config.yaml
n_layer: 8
d_model: 512
n_experts: 32
experts_per_token: 2
d_expert: 176
d_shared_expert: 320
activation: "swiglu"
moe_layers: [0, 1, 2, 3, 4, 5, 6, 7]
n_empty_slots: 8
router_score: "softmax"
normalize_top_k: false
routed_scale: 1.0
balance_loss: 0.00315
balance_bias: false
router_noise: 0.05
init_std_router: 0.0396
lr_router: 0.00085
vocab_size: 32000
norm: "rmsnorm"
norm_eps: 1e-06
tie_embeddings: "early"
optimizer: "soap_variant"
lr: 0.0019
beta1: 0.95
beta2: 0.95
batch_tokens: 65536
seq_len: 1024
train_tokens: 436500000
steps: 6661
dataset: "wikipedia_en"
Below are experts of layer 3 (counted from 0) of a mixture-of-experts language model. Rows are named router (the router's row for the expert), down (a neuron's output weights, with its number) and show model dimensions 256-383. Each number is 200 + 30 x the weight over its row's rms, rounded and kept within 0 to 999.
Before each expert's rows: a language model's description of what the expert responds to. This comes from a sample of Wikipedia text that the model never trained on.

# expert 4
What it handles: Digits, closing brackets and commas inside numeric tables and statistics, such as income figures, tennis scores, race times, chemical strings and UTF-8 fragments.
router,183,133,216,189,191,238,158,185,221,216,199,177,200,169,218,149,186,170,225,227,180,165,182,191,203,188,157,166,216,224,188,201,203,166,194,179,190,216,216,182,169,184,240,188,187,245,168,199,221,251,278,183,222,204,197,184,198,228,210,200,235,203,205,242,234,159,190,209,252,211,211,237,190,251,268,235,238,139,173,169,196,232,258,205,152,239,181,264,204,249,235,180,235,170,178,199,236,177,197,168,224,204,189,236,242,133,166,212,206,165,233,242,238,169,213,178,219,211,203,179,229,136,173,171,168,181,215,220
down0,161,183,230,242,132,260,220,232,191,181,165,197,216,195,179,201,181,198,214,199,202,167,192,259,159,248,151,263,169,185,246,155,188,204,194,173,210,234,208,237,216,196,159,217,225,174,171,213,153,216,197,188,245,244,202,219,168,199,208,225,178,153,224,181,202,240,144,161,241,226,259,189,195,147,179,196,249,258,158,153,248,192,272,262,185,203,168,236,226,196,193,180,234,210,172,239,216,243,174,234,265,178,220,159,214,240,174,190,201,165,201,212,183,204,186,203,168,214,170,166,234,213,184,198,180,246,153,188
down1,218,206,241,200,216,207,205,230,201,212,211,210,225,231,190,237,195,172,239,204,171,151,222,250,204,217,187,165,167,205,177,187,186,259,181,217,293,206,213,143,207,213,135,167,136,205,198,219,237,194,179,217,206,204,157,180,159,177,249,144,183,134,154,226,193,166,173,145,183,153,225,192,236,177,189,172,230,163,224,188,201,191,165,215,141,164,175,193,193,214,213,201,165,167,189,181,188,219,190,182,193,199,232,146,161,144,184,204,193,208,177,168,186,193,189,205,220,217,235,206,205,218,214,192,239,241,224,235
down2,188,223,148,223,154,232,197,254,215,210,224,205,166,181,228,221,239,198,183,195,180,181,213,171,163,225,185,237,196,141,142,199,213,134,176,182,180,218,189,238,176,172,182,200,213,179,165,172,206,190,225,177,232,218,201,215,214,236,188,205,234,236,245,165,206,137,212,203,168,180,195,190,205,239,247,190,172,207,195,182,172,188,223,160,129,206,173,188,198,217,233,190,188,221,207,257,209,191,218,200,210,180,137,204,185,205,181,219,180,211,161,208,194,185,213,263,205,214,172,202,206,169,175,202,188,171,233,233
down3,202,213,183,160,139,201,174,190,173,210,160,220,156,215,164,221,186,165,235,202,182,197,218,237,172,218,186,225,223,174,138,170,164,237,171,223,197,204,228,217,143,211,233,199,255,211,206,201,203,193,154,160,229,210,167,178,211,250,186,190,228,214,221,233,223,169,183,161,154,215,200,167,140,239,183,188,207,175,142,194,192,186,181,195,209,188,227,229,206,178,245,215,138,260,155,180,220,162,166,160,171,165,249,153,210,161,170,234,172,247,206,175,162,230,223,139,154,192,240,210,159,177,173,220,221,223,203,239
down4,220,196,235,200,232,186,175,217,224,164,206,208,229,190,153,188,205,199,216,201,214,196,230,231,243,263,212,202,228,208,158,223,220,185,191,187,153,226,289,185,201,200,188,214,195,181,177,224,209,232,186,188,154,206,201,218,179,171,185,239,196,222,136,214,209,186,189,198,178,222,141,161,201,148,145,246,189,185,207,187,205,229,215,191,258,177,169,150,198,196,261,239,227,226,186,116,236,150,204,184,206,203,212,191,181,176,124,216,252,176,214,188,227,202,146,187,247,193,182,256,204,198,171,254,211,202,205,136
down5,186,272,195,220,134,194,208,196,127,153,229,141,255,239,146,231,232,206,185,169,266,174,199,200,178,203,218,235,178,225,183,215,179,169,215,187,246,215,221,175,233,193,195,238,194,182,188,146,227,210,246,155,199,243,219,159,167,186,233,225,254,208,198,170,211,213,225,164,185,189,263,179,190,198,173,226,193,216,189,242,241,166,216,211,166,219,188,159,182,188,176,143,269,222,169,213,216,163,204,155,231,174,241,162,173,235,153,264,163,250,245,160,176,184,219,254,203,184,188,217,189,199,203,200,207,153,208,147
down6,182,250,212,182,202,220,201,194,212,212,196,174,194,235,236,227,172,141,147,185,149,182,160,228,170,235,236,153,208,183,204,172,262,139,204,249,215,271,153,188,154,198,206,225,162,202,207,232,187,218,224,161,147,185,173,191,222,294,202,202,152,216,191,157,170,200,160,186,190,219,185,187,192,216,133,218,146,190,165,231,165,177,219,163,235,228,204,201,207,229,198,158,177,170,234,202,233,210,185,211,204,225,163,246,226,214,205,162,217,165,149,171,247,185,195,163,225,167,197,215,211,185,197,181,226,220,185,193
down7,219,235,233,228,209,213,241,205,205,203,101,268,267,168,182,156,190,204,210,161,168,169,222,218,278,148,222,228,173,200,195,214,190,217,195,217,231,253,203,252,194,167,163,196,232,199,162,230,171,193,177,158,191,188,196,185,236,170,202,153,273,185,211,186,219,244,186,245,186,259,177,260,148,207,189,209,175,196,256,190,191,169,209,165,215,157,196,181,211,248,162,221,189,148,210,169,240,120,199,167,210,170,286,165,200,134,207,240,211,163,214,182,213,183,183,177,218,188,195,199,224,205,192,195,164,141,187,225
down8,202,242,207,157,168,237,199,174,266,209,198,206,195,192,179,162,177,188,159,175,167,180,188,199,192,226,173,226,204,169,198,198,190,130,282,248,219,267,188,221,193,236,170,183,175,163,144,224,171,256,238,180,186,168,166,227,269,242,186,170,224,211,195,219,177,236,224,171,158,155,233,193,207,178,232,151,232,199,215,186,191,197,162,191,233,234,157,235,212,191,192,176,177,192,113,176,159,216,198,207,205,256,247,213,209,208,231,213,203,201,208,188,219,231,156,196,187,223,228,180,223,182,156,163,201,137,187,196
down9,220,211,137,221,176,187,205,154,205,202,155,233,208,239,233,232,192,184,124,220,194,178,226,234,183,224,214,194,251,228,180,200,180,258,167,215,158,214,223,254,146,211,190,178,192,207,148,206,193,151,169,198,234,203,243,250,241,197,222,143,169,176,279,189,229,217,214,220,190,231,236,143,228,181,221,210,154,216,161,174,240,216,256,207,187,239,199,193,185,216,286,194,180,177,137,239,195,156,198,181,201,186,164,190,164,259,203,166,223,123,211,222,190,194,196,251,207,185,200,176,154,159,192,198,185,225,151,231
down10,242,172,220,157,243,197,228,173,174,190,189,197,187,197,215,221,180,212,187,181,210,228,180,172,191,214,208,208,193,245,212,227,231,184,144,179,214,228,243,208,187,188,192,152,200,224,198,203,213,199,216,158,186,162,224,179,143,205,201,224,166,198,194,209,256,207,203,173,158,267,218,236,160,222,196,171,219,222,208,206,223,262,221,225,209,178,183,211,235,207,220,209,185,246,257,251,136,242,148,198,148,171,187,215,188,170,198,178,239,199,229,214,220,171,196,210,217,198,205,240,193,228,181,158,173,232,236,146
down11,185,167,211,128,215,184,186,184,202,262,193,198,215,181,250,204,201,192,215,228,206,197,178,191,184,204,146,224,199,155,149,154,204,225,192,158,166,221,174,161,181,165,216,200,213,160,174,202,190,161,178,211,175,182,170,187,209,182,192,180,195,181,202,185,200,170,207,206,126,162,191,197,201,203,240,190,207,220,237,194,174,225,197,181,207,159,129,151,207,190,246,191,181,244,221,192,217,170,162,268,214,242,167,239,198,206,201,208,158,201,207,254,240,202,249,199,211,167,189,233,282,215,205,183,158,164,244,201
down12,137,103,193,201,249,180,158,218,240,189,209,162,244,215,167,206,178,234,201,277,201,175,232,157,166,266,159,210,222,295,215,226,152,188,196,228,220,215,193,255,174,215,222,227,214,199,205,226,197,160,204,220,195,150,170,180,124,208,217,205,193,230,148,179,243,203,215,190,173,205,191,216,223,167,193,188,210,191,211,232,205,197,167,217,204,181,194,214,187,216,190,192,199,213,215,172,230,187,196,239,185,185,140,171,207,192,224,132,212,201,190,217,178,237,172,200,224,204,232,182,180,206,199,205,197,174,158,222
down13,177,205,233,156,179,184,201,135,261,203,211,157,163,140,179,200,229,226,188,212,252,153,209,201,215,197,170,204,211,183,177,197,144,229,204,211,151,185,206,217,166,182,234,152,175,237,222,249,160,145,222,174,203,239,211,192,130,187,148,190,171,247,164,197,217,252,211,194,184,172,187,174,222,181,185,139,182,208,190,261,191,221,180,247,211,184,228,211,255,229,244,220,238,185,246,249,164,155,157,209,199,202,207,238,148,228,182,226,176,186,206,176,229,216,203,222,195,177,222,241,174,175,195,162,211,164,188,227
down14,199,200,196,207,214,169,195,151,195,148,131,200,249,214,164,185,152,152,247,218,195,235,184,247,213,218,171,279,194,203,202,169,179,212,233,143,164,207,227,171,185,229,206,240,191,231,170,243,218,193,219,230,208,211,213,240,189,221,219,222,193,154,250,196,222,179,127,185,193,242,204,222,203,211,254,227,206,179,199,203,258,158,207,185,236,176,210,171,173,218,168,174,253,200,170,203,223,238,188,162,210,231,199,157,235,204,226,157,189,200,221,224,257,176,185,213,219,219,202,227,178,180,191,191,221,186,207,252
down15,212,223,235,206,219,203,185,181,204,157,196,125,198,218,151,128,239,212,210,203,224,193,210,221,214,198,138,214,204,167,171,217,158,214,167,209,210,200,212,174,218,219,156,235,198,177,203,253,149,170,206,256,258,177,180,219,149,233,223,219,157,193,215,171,142,199,163,191,189,168,181,194,236,211,203,251,183,209,207,203,219,198,160,199,179,193,180,191,139,251,209,229,225,143,199,181,225,210,237,174,223,227,161,177,187,189,173,205,214,199,219,209,236,208,231,154,168,148,221,199,177,206,201,215,197,179,172,133
down16,187,241,243,200,151,212,245,260,170,167,212,207,204,234,179,227,223,201,194,201,173,202,168,207,194,185,212,177,205,229,132,160,222,263,179,235,247,213,178,183,218,211,172,170,181,210,177,211,215,165,179,257,308,181,214,202,217,220,184,186,156,191,208,181,213,231,216,272,215,170,118,260,219,185,153,173,193,177,221,153,243,219,195,242,178,147,265,206,175,197,249,161,199,210,280,164,161,158,161,248,184,157,224,174,168,184,213,261,202,194,185,216,193,244,210,214,239,193,210,172,155,238,210,179,201,243,176,221

# expert 2
What it handles: The word "to" and dashes in year or number ranges, plus month names and day numbers in dates and tables, e.g. "2004 to 2022", "4,", "January".
router,154,245,171,177,225,169,192,221,218,225,211,170,261,197,131,154,229,181,189,245,195,210,165,172,189,230,182,179,132,185,204,228,196,205,201,227,157,211,193,216,238,134,182,174,241,200,247,259,240,200,168,238,228,231,153,212,164,175,182,232,212,182,229,204,206,231,215,198,246,231,189,229,205,205,153,206,233,196,225,198,223,213,142,246,202,185,179,173,203,194,189,198,140,186,203,230,206,219,211,217,179,193,216,229,172,171,141,216,184,195,234,189,140,182,180,154,142,220,240,170,207,171,243,180,216,216,229,208
down0,199,182,200,251,192,156,229,173,227,170,146,175,212,200,225,122,173,197,253,200,187,199,162,205,214,210,204,228,153,210,215,233,173,199,180,190,211,167,257,272,204,223,181,141,228,152,221,210,155,200,228,143,215,195,168,164,206,235,142,153,159,199,194,230,238,182,189,251,136,167,158,256,243,195,195,234,210,200,179,156,275,173,221,217,194,190,220,174,158,217,189,240,200,194,192,212,221,174,205,200,160,207,214,212,165,158,221,207,177,158,220,230,227,194,237,224,195,229,211,191,151,244,205,188,215,170,163,240
down1,190,184,173,165,221,263,183,154,166,176,213,159,188,182,169,224,154,217,154,164,237,128,170,222,211,127,180,240,134,231,223,205,268,192,197,177,184,206,256,187,227,240,204,229,207,183,265,202,232,208,190,208,203,257,213,178,204,251,172,183,224,189,186,178,136,187,211,236,216,226,188,210,168,168,223,217,206,230,202,244,232,270,245,174,187,214,214,151,171,187,221,200,204,203,194,192,148,184,218,192,251,235,245,202,247,214,238,183,138,170,221,165,242,154,227,229,205,207,203,222,178,241,169,172,274,260,198,194
down2,214,248,193,171,154,175,158,182,200,190,180,152,203,197,176,200,204,251,232,258,244,207,176,212,192,169,196,182,150,213,153,201,185,209,226,205,157,195,220,165,213,257,177,213,191,237,189,216,227,185,165,212,187,196,178,264,192,220,219,247,175,224,190,217,154,194,174,234,165,165,243,210,213,123,188,195,209,223,234,202,200,186,179,161,137,212,219,218,193,191,161,191,167,195,170,199,202,195,179,176,205,183,206,170,198,189,145,209,241,193,209,211,170,246,185,208,224,229,211,186,204,173,163,222,207,247,236,263
down3,222,119,177,190,208,184,144,187,208,201,202,179,236,237,199,183,230,180,184,206,176,209,179,223,199,228,211,194,206,154,231,155,207,152,223,135,199,204,202,211,250,178,277,227,230,215,215,210,202,194,221,223,197,221,159,151,246,175,174,224,258,217,235,182,255,177,223,158,170,186,230,154,213,231,200,167,198,153,194,242,151,211,197,225,209,195,204,185,214,221,183,190,219,194,196,243,189,153,218,199,206,221,252,206,186,195,206,188,170,235,200,223,166,207,202,175,198,127,189,200,238,210,192,195,224,234,216,192
down4,149,152,150,167,173,169,256,226,172,127,203,179,202,249,187,202,239,241,175,181,193,175,240,152,207,214,240,154,195,189,212,194,224,194,217,182,219,204,217,182,184,267,178,166,189,209,197,165,213,231,158,245,163,216,207,199,274,223,219,210,154,203,239,184,217,184,190,196,134,181,220,183,206,222,237,215,218,209,218,193,209,236,217,132,248,185,204,210,227,232,234,156,167,222,171,203,223,174,166,206,162,177,248,184,216,219,177,197,266,162,230,211,202,189,196,190,176,216,194,179,184,209,226,237,247,203,173,228
down5,242,215,135,216,227,181,221,189,180,206,172,216,273,193,187,163,178,227,206,210,180,216,212,237,158,202,186,204,205,274,177,229,243,221,197,227,189,201,197,215,202,170,201,216,191,188,215,200,208,179,231,273,210,160,191,237,206,243,138,196,238,166,257,191,206,163,234,215,191,199,214,219,227,265,265,258,157,147,197,201,263,227,256,201,237,253,266,256,203,149,203,181,207,199,202,231,202,219,268,186,248,203,165,256,175,204,220,181,206,176,183,205,229,215,232,167,150,213,172,198,264,185,181,147,197,251,143,179
down6,193,238,234,182,213,183,232,211,235,188,230,167,210,185,145,156,191,149,160,211,218,161,160,236,172,228,171,209,190,209,219,224,170,159,242,110,211,239,155,175,213,220,238,229,109,214,206,195,213,176,231,220,179,179,202,227,187,163,263,199,162,208,179,149,207,182,248,207,187,180,127,224,140,245,216,215,211,184,197,183,220,217,235,242,127,214,234,241,190,237,208,169,227,201,166,216,236,249,210,188,186,204,182,232,163,219,196,195,198,202,162,208,160,214,222,190,267,221,207,173,206,220,221,200,232,213,215,204
down7,175,167,212,187,222,178,214,218,179,187,256,194,190,217,212,234,224,204,166,188,232,182,152,180,211,218,199,190,189,223,216,187,183,257,187,198,183,170,191,243,158,206,218,227,110,188,194,197,169,192,234,205,149,204,219,249,214,176,180,194,198,227,231,219,168,171,273,159,177,207,198,183,173,210,145,191,169,220,226,209,166,169,172,215,123,261,160,212,162,228,184,143,209,208,235,224,197,169,224,209,218,169,146,205,245,175,167,224,174,168,167,121,233,226,231,129,156,237,194,200,266,223,211,180,219,167,159,263
down8,193,217,222,184,193,185,203,220,172,206,186,225,203,191,222,243,180,270,153,222,146,191,187,224,247,237,167,182,175,151,249,246,237,265,181,297,271,210,220,220,222,176,244,190,163,245,219,165,224,189,150,219,191,209,185,202,190,215,230,181,200,209,162,166,188,185,217,219,222,171,244,168,194,221,207,156,202,212,151,146,157,209,248,173,160,212,192,247,202,211,171,165,215,222,187,199,179,237,193,170,224,211,197,155,218,199,206,209,219,245,199,160,240,234,128,195,243,161,206,163,238,200,185,187,167,229,227,211
down9,220,170,227,192,197,217,218,216,195,170,166,191,228,155,132,253,224,178,150,179,189,199,215,209,242,228,211,290,191,213,203,221,201,193,234,206,178,227,210,166,194,240,182,215,202,207,132,177,206,185,193,154,194,223,230,191,213,164,214,212,167,218,197,263,192,175,242,183,249,195,188,135,181,192,193,217,191,209,127,158,172,139,163,209,229,201,200,175,215,201,197,156,254,185,245,214,222,210,206,173,171,213,187,167,202,154,197,184,223,179,240,185,200,201,201,250,198,189,200,199,211,163,198,157,166,182,216,196
down10,201,228,201,239,240,193,227,171,209,263,166,137,198,234,188,180,221,165,242,238,135,211,153,166,163,166,197,219,161,227,143,188,201,257,138,220,206,247,250,251,194,139,171,241,245,175,173,204,170,183,230,263,207,166,160,156,196,197,126,221,212,219,193,253,164,212,237,240,214,240,178,171,155,190,143,194,205,188,138,211,198,233,212,216,207,241,149,253,196,169,146,237,192,213,146,184,221,178,236,219,231,236,209,180,211,244,205,245,208,233,214,206,181,187,166,203,182,237,197,190,193,162,201,225,206,188,161,164
down11,212,176,184,159,238,226,187,274,176,135,230,219,184,124,233,218,195,171,151,222,211,137,222,208,241,213,183,250,180,187,196,290,201,201,215,232,214,200,169,127,186,217,234,232,185,233,203,172,191,236,208,213,163,198,232,145,193,177,234,158,217,183,183,222,205,205,211,173,147,210,203,206,198,235,183,249,187,197,225,157,172,153,251,149,171,233,156,229,221,211,169,131,282,153,157,183,208,188,168,225,194,209,201,197,185,213,239,242,189,208,223,154,199,200,149,173,203,181,204,259,211,176,177,241,195,167,177,220
down12,249,259,193,208,173,194,181,218,177,198,234,199,193,264,209,201,198,174,143,184,176,141,298,205,209,226,166,190,198,226,202,227,211,207,204,191,191,191,192,231,211,216,165,175,158,192,192,173,165,223,189,227,210,204,191,129,166,171,168,220,175,245,192,166,205,264,167,201,239,233,275,191,220,186,252,190,213,216,148,223,198,209,196,252,191,193,227,193,229,249,227,185,206,239,176,198,195,141,218,171,236,192,188,169,235,144,237,114,189,174,172,212,208,186,217,181,180,169,174,195,235,181,189,202,233,209,153,190
down13,197,180,200,239,144,167,150,232,189,222,183,172,220,223,180,205,166,211,201,225,190,169,264,178,190,204,232,206,200,227,132,250,150,210,140,203,171,216,202,239,180,152,193,180,143,231,185,217,198,160,236,231,191,224,224,186,188,151,197,174,143,189,197,177,251,214,224,179,201,234,116,209,173,225,194,189,227,243,190,191,197,248,174,208,162,248,151,184,182,227,143,165,212,189,187,235,203,173,198,203,197,214,194,215,201,207,164,166,211,220,216,218,140,236,169,177,237,191,188,222,176,182,197,204,133,185,179,179
down14,219,210,206,171,154,182,179,165,188,205,239,132,191,188,185,139,243,196,174,165,184,193,230,223,238,181,225,224,242,153,231,208,273,226,184,214,164,232,206,211,214,188,212,247,226,237,178,190,196,182,182,214,195,144,243,196,196,198,135,174,177,187,193,244,171,219,192,219,188,148,190,218,201,200,222,254,169,222,196,170,199,179,179,227,253,205,196,208,229,178,200,218,216,142,228,220,228,197,161,206,263,213,158,237,219,202,205,223,211,161,187,217,188,240,198,158,206,144,206,204,185,171,253,215,211,234,191,212
down15,237,234,141,186,194,233,225,146,224,167,227,158,234,237,176,221,237,169,223,196,191,189,174,203,126,212,241,203,155,199,262,211,248,212,202,199,167,180,222,159,157,192,190,190,225,261,223,245,203,187,178,197,180,168,246,142,194,205,177,196,219,202,168,195,220,188,189,141,233,144,194,172,205,189,207,202,207,203,182,153,201,224,159,213,178,169,154,151,200,277,241,158,155,209,191,196,218,183,215,199,175,250,233,157,251,203,230,218,199,213,222,205,179,203,206,197,247,230,217,201,204,187,229,186,176,186,250,171
down16,179,194,225,160,205,176,239,204,175,202,198,192,223,171,174,135,176,149,188,217,162,189,145,198,206,217,183,216,172,155,141,210,249,241,217,176,235,228,163,158,203,205,241,185,246,209,143,247,192,201,180,218,204,217,246,217,160,212,172,213,198,127,184,162,165,177,188,211,207,255,181,185,203,172,194,218,204,220,218,193,214,210,177,227,217,209,194,127,205,189,139,197,218,168,208,208,202,234,225,218,186,184,212,176,131,197,198,171,275,221,225,244,161,229,174,196,202,222,188,210,190,186,138,152,196,240,178,179

# expert 22
What it handles: Four-digit years in dates, birth ranges, tables and prose, such as born 1960, 2015 game, 1843 – 1882.
router,199,254,172,215,219,171,180,167,191,186,220,201,263,192,188,201,193,155,202,192,155,197,199,174,201,197,170,219,137,269,225,223,152,180,186,162,188,228,190,197,175,233,244,227,210,189,235,177,237,172,204,226,248,194,202,224,199,232,197,247,214,136,210,189,210,143,188,162,231,180,157,222,219,193,164,261,214,144,166,261,174,182,156,223,203,184,209,202,166,252,233,221,234,210,181,240,213,210,228,177,193,205,207,208,166,225,216,196,200,198,215,208,245,157,258,178,178,123,204,169,168,159,200,215,188,237,219,185
down0,197,180,202,209,230,198,217,220,163,201,165,227,220,166,185,212,228,208,223,230,179,158,175,205,156,200,235,216,188,214,224,206,229,192,217,175,190,223,236,234,195,163,201,209,225,227,188,203,190,176,186,209,210,206,184,206,217,166,211,140,225,237,190,187,184,174,195,216,214,147,241,212,237,200,206,176,206,205,266,233,163,165,229,176,243,199,229,196,225,199,245,171,181,216,200,215,159,188,221,223,224,174,219,229,238,196,130,190,176,214,190,186,196,245,174,213,197,236,156,186,186,231,190,221,239,191,236,195
down1,208,175,200,158,214,166,163,171,236,235,210,220,188,199,183,214,181,227,265,214,215,163,207,236,212,198,209,196,202,169,200,236,247,248,162,158,226,184,211,184,258,239,229,182,199,197,129,188,172,250,212,191,227,208,126,149,250,229,197,200,202,242,205,241,179,204,230,176,176,216,180,179,239,173,229,195,263,177,191,202,216,233,206,151,208,153,182,157,205,245,214,211,185,166,174,113,167,177,177,181,193,178,204,228,225,201,184,188,224,229,163,194,195,241,195,243,187,177,238,192,156,248,192,200,180,201,188,175
down2,261,186,111,191,164,171,190,208,175,172,183,198,202,188,181,222,219,222,192,277,261,189,245,211,198,199,196,141,212,190,228,187,146,216,206,219,210,162,130,234,201,189,260,204,164,198,198,242,221,243,193,168,219,212,199,166,240,224,239,146,242,199,205,195,206,184,212,203,178,197,212,186,214,218,145,210,178,223,208,176,208,196,280,225,227,180,170,164,190,240,197,196,231,205,220,199,147,197,151,188,197,180,237,239,252,164,216,246,216,198,209,190,184,149,228,213,180,236,242,208,195,204,200,204,184,150,205,224
down3,170,182,196,222,209,213,152,176,232,248,215,232,180,178,159,152,194,173,208,194,211,195,194,270,226,158,214,204,209,205,173,170,187,273,161,243,174,219,208,197,212,246,201,229,190,253,176,175,231,261,204,259,175,148,263,204,192,201,255,198,204,177,204,269,212,216,168,132,186,136,215,192,212,187,190,196,127,181,173,194,135,210,166,195,191,207,152,195,189,188,173,248,184,205,225,236,190,222,184,234,237,180,172,185,235,191,258,203,223,227,181,216,172,186,208,223,204,242,190,206,191,212,187,205,176,188,193,153
down4,239,182,177,202,201,151,181,252,274,201,190,222,193,151,169,183,195,148,209,200,189,187,195,227,203,155,165,187,227,176,243,169,212,163,191,189,193,158,197,251,218,209,233,237,215,166,197,170,198,195,207,226,186,165,179,165,174,237,202,227,176,227,165,212,158,191,236,219,251,235,253,195,222,185,235,201,242,176,209,209,192,179,233,132,231,243,168,170,204,156,151,186,188,182,173,184,224,248,245,215,199,233,205,188,235,170,228,261,173,225,167,240,225,237,174,190,134,198,162,206,258,188,168,263,183,238,230,154
down5,218,184,205,197,228,208,209,235,179,203,190,243,227,192,192,174,186,180,192,214,152,208,174,234,177,204,199,256,236,215,233,207,178,185,245,200,224,175,189,180,243,168,191,169,286,149,168,161,214,235,223,165,235,240,234,156,203,216,215,181,212,249,215,237,168,201,249,195,185,232,271,206,234,134,149,177,207,279,176,200,172,222,208,194,207,242,194,224,212,209,216,206,231,200,219,185,232,125,212,170,179,184,185,164,180,241,189,180,213,207,191,216,143,291,204,165,232,204,261,171,175,186,168,207,241,231,184,192
down6,231,195,210,182,175,205,212,277,214,246,205,228,218,204,217,216,176,211,210,210,191,201,180,207,230,190,201,220,215,216,214,161,218,161,222,224,233,176,163,180,213,180,174,227,161,229,213,184,168,170,236,159,166,182,177,139,237,230,186,187,210,228,184,195,202,197,199,200,200,136,174,200,176,193,265,270,173,138,211,164,219,232,223,154,198,181,232,191,226,193,155,130,197,173,191,192,241,191,228,232,192,214,209,204,185,227,257,252,138,203,185,229,166,214,177,175,218,163,124,171,204,178,160,215,237,183,136,181
down7,191,172,223,189,191,203,148,182,209,143,277,203,173,232,192,187,190,164,188,168,188,200,230,176,184,211,210,202,171,183,175,198,216,243,169,173,181,227,232,155,197,151,165,227,218,204,232,201,187,202,226,140,217,159,198,237,195,200,200,196,176,200,223,192,211,175,209,174,234,191,144,154,206,283,156,260,184,158,201,183,165,186,182,209,170,189,259,177,151,204,171,253,239,186,204,179,163,202,166,168,209,208,183,148,257,195,148,233,162,193,188,208,199,199,188,195,243,223,172,186,185,194,222,200,190,212,211,152
down8,225,198,199,186,158,228,215,201,209,216,190,173,234,157,229,240,245,180,148,184,237,138,163,214,222,195,239,194,212,227,189,199,193,201,158,229,201,219,229,172,244,209,205,250,182,213,235,226,197,205,175,198,168,177,199,192,183,179,231,157,158,183,226,225,197,224,214,208,182,155,183,185,222,199,191,208,221,267,183,205,171,183,198,165,203,201,158,187,210,196,181,234,197,209,160,214,148,140,166,203,169,240,185,182,214,213,203,248,201,143,144,221,241,185,198,170,194,192,210,163,272,157,197,161,217,158,142,181
down9,206,226,152,171,245,190,215,223,226,149,177,194,172,228,183,192,181,208,234,179,219,249,219,260,157,196,198,192,303,161,221,217,173,207,252,189,198,198,146,203,256,216,228,260,207,201,209,227,204,146,151,179,224,224,183,193,187,214,175,206,265,220,235,159,251,234,172,224,229,173,179,213,152,225,194,187,184,205,163,241,149,204,217,204,174,231,149,229,213,235,208,246,166,211,210,188,153,170,213,165,198,233,244,148,216,202,210,209,217,223,196,186,166,182,215,197,201,185,176,239,215,175,206,207,229,186,206,232
down10,209,164,216,194,196,194,224,213,224,201,182,274,173,206,199,179,199,191,192,200,201,243,218,156,218,209,184,208,195,209,185,178,180,265,200,185,180,162,198,206,203,167,199,181,176,120,198,205,179,226,204,184,190,213,181,208,144,189,188,220,144,184,210,254,234,214,183,158,116,167,156,182,159,169,131,226,214,188,239,213,154,167,213,228,218,212,219,217,190,167,176,141,161,187,196,163,111,200,217,211,142,202,162,217,222,254,179,223,183,246,185,223,212,229,192,223,217,192,159,190,185,236,203,219,211,150,205,176
down11,216,137,195,229,173,193,247,178,214,204,205,214,270,201,162,195,171,198,227,168,119,171,254,218,214,160,232,224,220,207,192,192,217,206,210,220,239,227,204,179,170,206,258,219,202,187,196,241,229,183,199,246,189,222,223,224,230,202,218,214,170,182,209,209,192,121,230,193,162,220,188,223,177,195,228,211,209,196,206,147,232,240,211,210,221,178,210,228,220,168,241,159,234,193,184,204,203,214,229,212,121,192,175,204,179,167,179,222,222,205,255,217,190,243,178,163,223,216,181,158,175,207,223,219,168,188,234,183
down12,172,188,214,215,211,223,222,211,246,219,185,148,190,205,239,187,176,192,168,214,215,175,238,175,242,209,200,214,240,189,216,223,174,182,215,224,232,197,176,209,164,209,192,214,217,233,163,216,206,232,189,152,180,188,205,139,203,204,249,239,234,163,195,225,240,198,227,257,193,163,193,152,254,248,190,187,210,235,237,225,227,254,228,154,198,183,215,231,188,244,229,239,229,219,204,170,183,186,172,201,211,272,238,174,231,159,251,206,223,134,232,149,141,175,225,220,181,214,212,208,226,201,223,202,204,202,177,155
down13,192,156,221,203,230,199,214,195,180,137,201,199,198,219,190,186,152,163,174,196,199,171,236,143,217,232,217,200,211,218,192,160,184,134,204,228,185,228,203,186,261,218,187,212,220,201,213,205,219,189,192,176,200,198,226,228,193,175,195,254,220,184,227,208,176,197,179,149,194,215,193,160,225,250,235,201,173,198,224,195,251,175,196,183,129,177,177,274,214,259,187,197,208,187,254,199,232,233,213,150,244,234,190,189,222,152,202,217,209,139,189,224,263,192,231,190,244,241,182,161,221,223,192,234,198,183,146,176
down14,205,277,206,147,239,194,259,193,208,197,206,230,215,190,192,165,182,153,212,215,186,170,185,187,282,219,179,174,223,214,214,238,182,244,144,208,158,159,215,179,196,212,199,237,226,211,215,212,218,227,215,197,192,158,214,197,178,213,212,215,220,155,206,198,157,262,219,273,211,226,168,191,153,175,221,241,188,186,186,215,157,224,244,133,152,223,190,210,130,184,163,176,215,199,239,229,215,233,212,262,200,244,204,171,195,218,182,190,196,195,137,142,216,195,156,196,177,211,166,174,165,206,249,242,199,189,161,251
down15,147,223,237,197,162,184,252,123,253,165,216,169,190,194,253,219,240,219,227,190,226,215,164,264,249,245,185,174,229,186,211,210,198,199,230,156,200,209,178,208,181,217,167,251,154,153,176,196,150,213,184,242,207,181,180,239,205,192,224,178,217,239,199,220,172,216,119,232,207,197,261,269,242,204,222,175,221,229,135,196,226,136,182,201,223,205,178,171,232,177,219,196,225,203,244,204,176,216,193,230,181,183,211,248,165,140,264,159,191,207,187,158,202,234,204,163,260,171,206,190,217,217,228,214,250,180,190,245
down16,175,225,219,219,267,171,219,222,186,171,137,213,197,226,180,204,232,238,147,204,189,193,247,133,191,143,157,207,213,235,153,237,180,206,215,214,152,220,162,183,195,251,230,210,205,216,206,203,178,190,186,213,194,208,193,248,166,190,199,216,197,183,176,173,207,159,172,210,255,233,202,218,146,176,194,217,218,210,196,159,224,165,201,245,243,193,214,191,177,229,184,198,172,175,164,130,229,185,238,237,196,214,225,240,227,173,161,237,191,174,221,195,193,241,199,174,136,224,254,164,196,216,225,159,216,171,196,145